Below are experts of layer 4 (counted from 0) of a mixture-of-experts language model. Rows are named router (the router's row for the expert), down (a neuron's output weights, with its number) and show model dimensions 224-335. Each number is 500 + 50 x the weight over its row's rms, rounded and kept within 0 to 999. Numbers have three digits each.
Before each expert's rows: "raises" lists some tokens whose logits its average output raises strongly, later layers aside. This comes from a sample of Wikipedia text that the model never trained on.

# expert 18
raises: "u", "ar", "ac", "in", "ic"
router:501496496503466534524546530531502474532486538437488434507485440385482476475535450459485451521496455572534533474576573456509557401446522541569535503467440539472456583498469544476464543441493513561513478639444440468403421558529598521477504485538509613445472591477557443472484418468481498518441488472526440426486480509513543565471559455476
down1:501528496457488470477453496546533583433398474520513580570548559564521556469548451454488439607501507494490563465454430516451497480452479604524521516549488539514421571487414532538487476517562595525442495429549471527492662516562430426545435586513498530476505451368538507491505426483541481437437472571498475449473522533565462464482555482463
down2:527532444500562499588440545509512518501422677471477508405500526478525423567594585611561505602469540464515453470415550457470514522517459503505537514404428505446543479471556427511559501415511560513493514475510447462476582494445513512457504521502514521531475482452541498490497532594515526459473526486413508534505531391606413441525530581544
down3:514437528489510486554628546479434538497490556452506575513451561361482586521529475442411464581534487478520386519534427475529547531524504513522472522497504417563588555481554484492447560523507529481520467510483525524499524529494508518434556565547534484524433471475504490480528586485526518547463441570512479499522527524573483541533573538507

# expert 5
raises: "une", "omin", "an,", "att", "umb", "ander"
router:495517490435426502565431532542466475548444540567499522490447444473588511506459390510529483528499417576532477510507491465394583506442522549508636470416431352548518491499562542523467532476544498480516459514453457449414491621509491531450558487516543533431513531511481623424515497461567399425558434473480446494454603550506460522585533510489
down1:473480493474600514404523458483579566540452444432488454503497487491384490492505535444396494559565486446518393455473449489420523532502424353528450530483519625456428424415548604493452530463584534606418443463550477508504489493521505421473484485459440534556514482520513440547473541440559528469466495526541387450498560461485535503484475532512
down2:501482493512513455480516433511466546609547482427508490512514463452524557389446407567457468561458521464563501513546435543572495446514434506533403520544543464535498524576539538439545464543529600477447437466466516487484501425560557466518497552557463559560423459361602490442442527501534494461514570428616426530533517476550475577459480452458
down3:542518554485572534511517466485583610450489492505538418394523477560521505517572517387422518571519481514566492460532483539536517517484500538488561518486457499490473493441563507438480533480489405519519485467524493509504490539541548563586544515526432512487527541468495510391389543506469483569510567487505562534513471479470577428560440371589

# expert 26
raises: " the", " their", " this"
router:509371478490381488524496481418511511447491493562486425556477513456523539470514382614501515517446512543547489439506514433469521421495500481549505519492449462409456565576591497498496443481546498408520389581468508480462489540613521533432549467471494548388565472469491498479459526530454520492604553471584565515451507508524472609532564523484
down1:551604480584489446540509469482473541504425423549399522582464441530481440463481531526480599530479473516514450512439504511518463559442577426404558353471492441447454546576481461452501487462551514531478481477505519551589485466512464559620487521508458427590448468482409552514523474438493492574557527472499540534466572571514493463476528434473
down2:475393547535571523598518448506527480557507433448558542565506454494523498467437499534518495466468540475534520437572521554573518493549550471477548484419559479470518420511497446452378412549550536468460419560496509521563477505516568580483572525580522444440547463450528496448572522599507450456501544464454498512463488530479540452567387620438
down3:480438441515494544457526551472491423526426498504502507457496508414486510457566474502595518553586432559531501489539456487550501536505485479571526507590547521515517466523601550432460447510542533543462480465480539440500558499463478452556392427594547522379578524411487528491512560551446466508555495492482520489407505473472529493422618434535

# expert 38
raises: "en.", "\".", "Team", "\"", ".\"", "The"
router:464446465507564434581445482554495526501479551667536445505487450431488513496415495453511520471437463479538479377579474408475571483446472502595489534480499579526490500546555560475494550506489532401482420555550442492472469483497522547424470499578524504494504561579529523461468485524493450506482486595573522440492527550508503510523520587512
down1:531490487520465458366584546494420468488504566444506487555468418507451445372534531627470508535454558510482546572539546599537485527553520461470548536408498396514492500448474510488535507560424534528423481515476508516470485473505555517490403470503430541515476449440519499451517480466471573511387488423526532494492486462463505403519510465442
down2:548499545540489546561525599511473510543500509425548469467549550503470529433502537603516609490426451470450419525448523495441501617505520491384435496557440444511420455445505448486569551493452568476479534467562516618461499533552586489519531551520538482538493497475429499435527408411521519403386475583484522514471426509496586467574508477488
down3:521528445548519564479509413406507510540539421506460414563551500534554415476547360469509503495498477530525530490508525547487569498567482424469416514508509448458560496477514473530494500558510406555507547547454456552521499479523515629543452444528542541567515461537544438485478472493443444468501472407501469513516496546438529577458580455445

# expert 0
raises: " Genre:", "While", " Preceded", "en"
router:502507540496519465504576581571472528461470579461562548552528432485595544453497497558480464581442460482474534460539480409421522482462457509559544445428519472492433526482510511530505526472514560480519465504532487460482396539569591540450451438521491527448545552514514613523486412416541443506528459574479549442512570580533478557502480468508
down1:487522621490592546477546561533548488513550469435562433374507516573544463526449479448476556547483515474510482507504510438447568560446438496496503497430486547445500506436503525482519568552484536530458499512462551460472564466485377514413426471410483443514530487519443505489513568476487495581520520481500520513505431488454456414487429558516
down2:517436459479572448578471433510434562577528525540602579524442487571567578505418523453474528471476492537476412380425519502430517514431650459508534526450466428378473596532480469522523525467426497509517400519534425502483371610501555482499459544515512527510479501525496459488531461533566450511440451435453429504440460580462426457523537501472
down3:463522511538504510514471490458558515485537506531483583483466503530585505396528524582517599596504503525540503450463534592483511572497408556581442363544443535513512446529407602496573480453566514482497440435441600538409523466476513535491573546472553468457534490522497498461524519498519412495447442344510439476509513524494509570534527415490

# expert 7
raises: "Scientific", "Personal", " killed", "=", " also=="
router:489441513469487486493469435442450553512447535536449467429421540434467508414520414495512385502502402555487478447598477484459505477400435499424545517556460510511461451525537545488416576469538476430532454532485540461519495492604562529515504459487483473478486546541476495507446419454457435497535568561547522535402629632521483599505523572493
down1:500598503491513435405509457545533478492460472552483571558420537500463509466467608389537482451394488514468488455512470432565451429529481486544486401499504531461542478411463459503456518486500512510517460552432526486481481445551563490558608477485368513537454567444492514431465501616550496532532448456494537523563475437539529518533496570568
down2:453548553529537611507429465524569559544495486516520515590580559401557503516578457519529544494464526542534531517521505485513476461480504507476511536470527480538620596456531507501472475517509489499459463515404455439444497481561461458537488542527523533492582454458390554624541581473504563512445430468406548566509408503466507506540499513561
down3:524489534414465529563430488497474496439392498510507508496457497554549572546502540447488525445495455548495500541500477553516518447497494572490592516507492582561544503442496497597510545477457506505464545423460562507546425512472405425435504467423474519509505553466478474535470540459452468482415533531502489497561489578500424419438501501574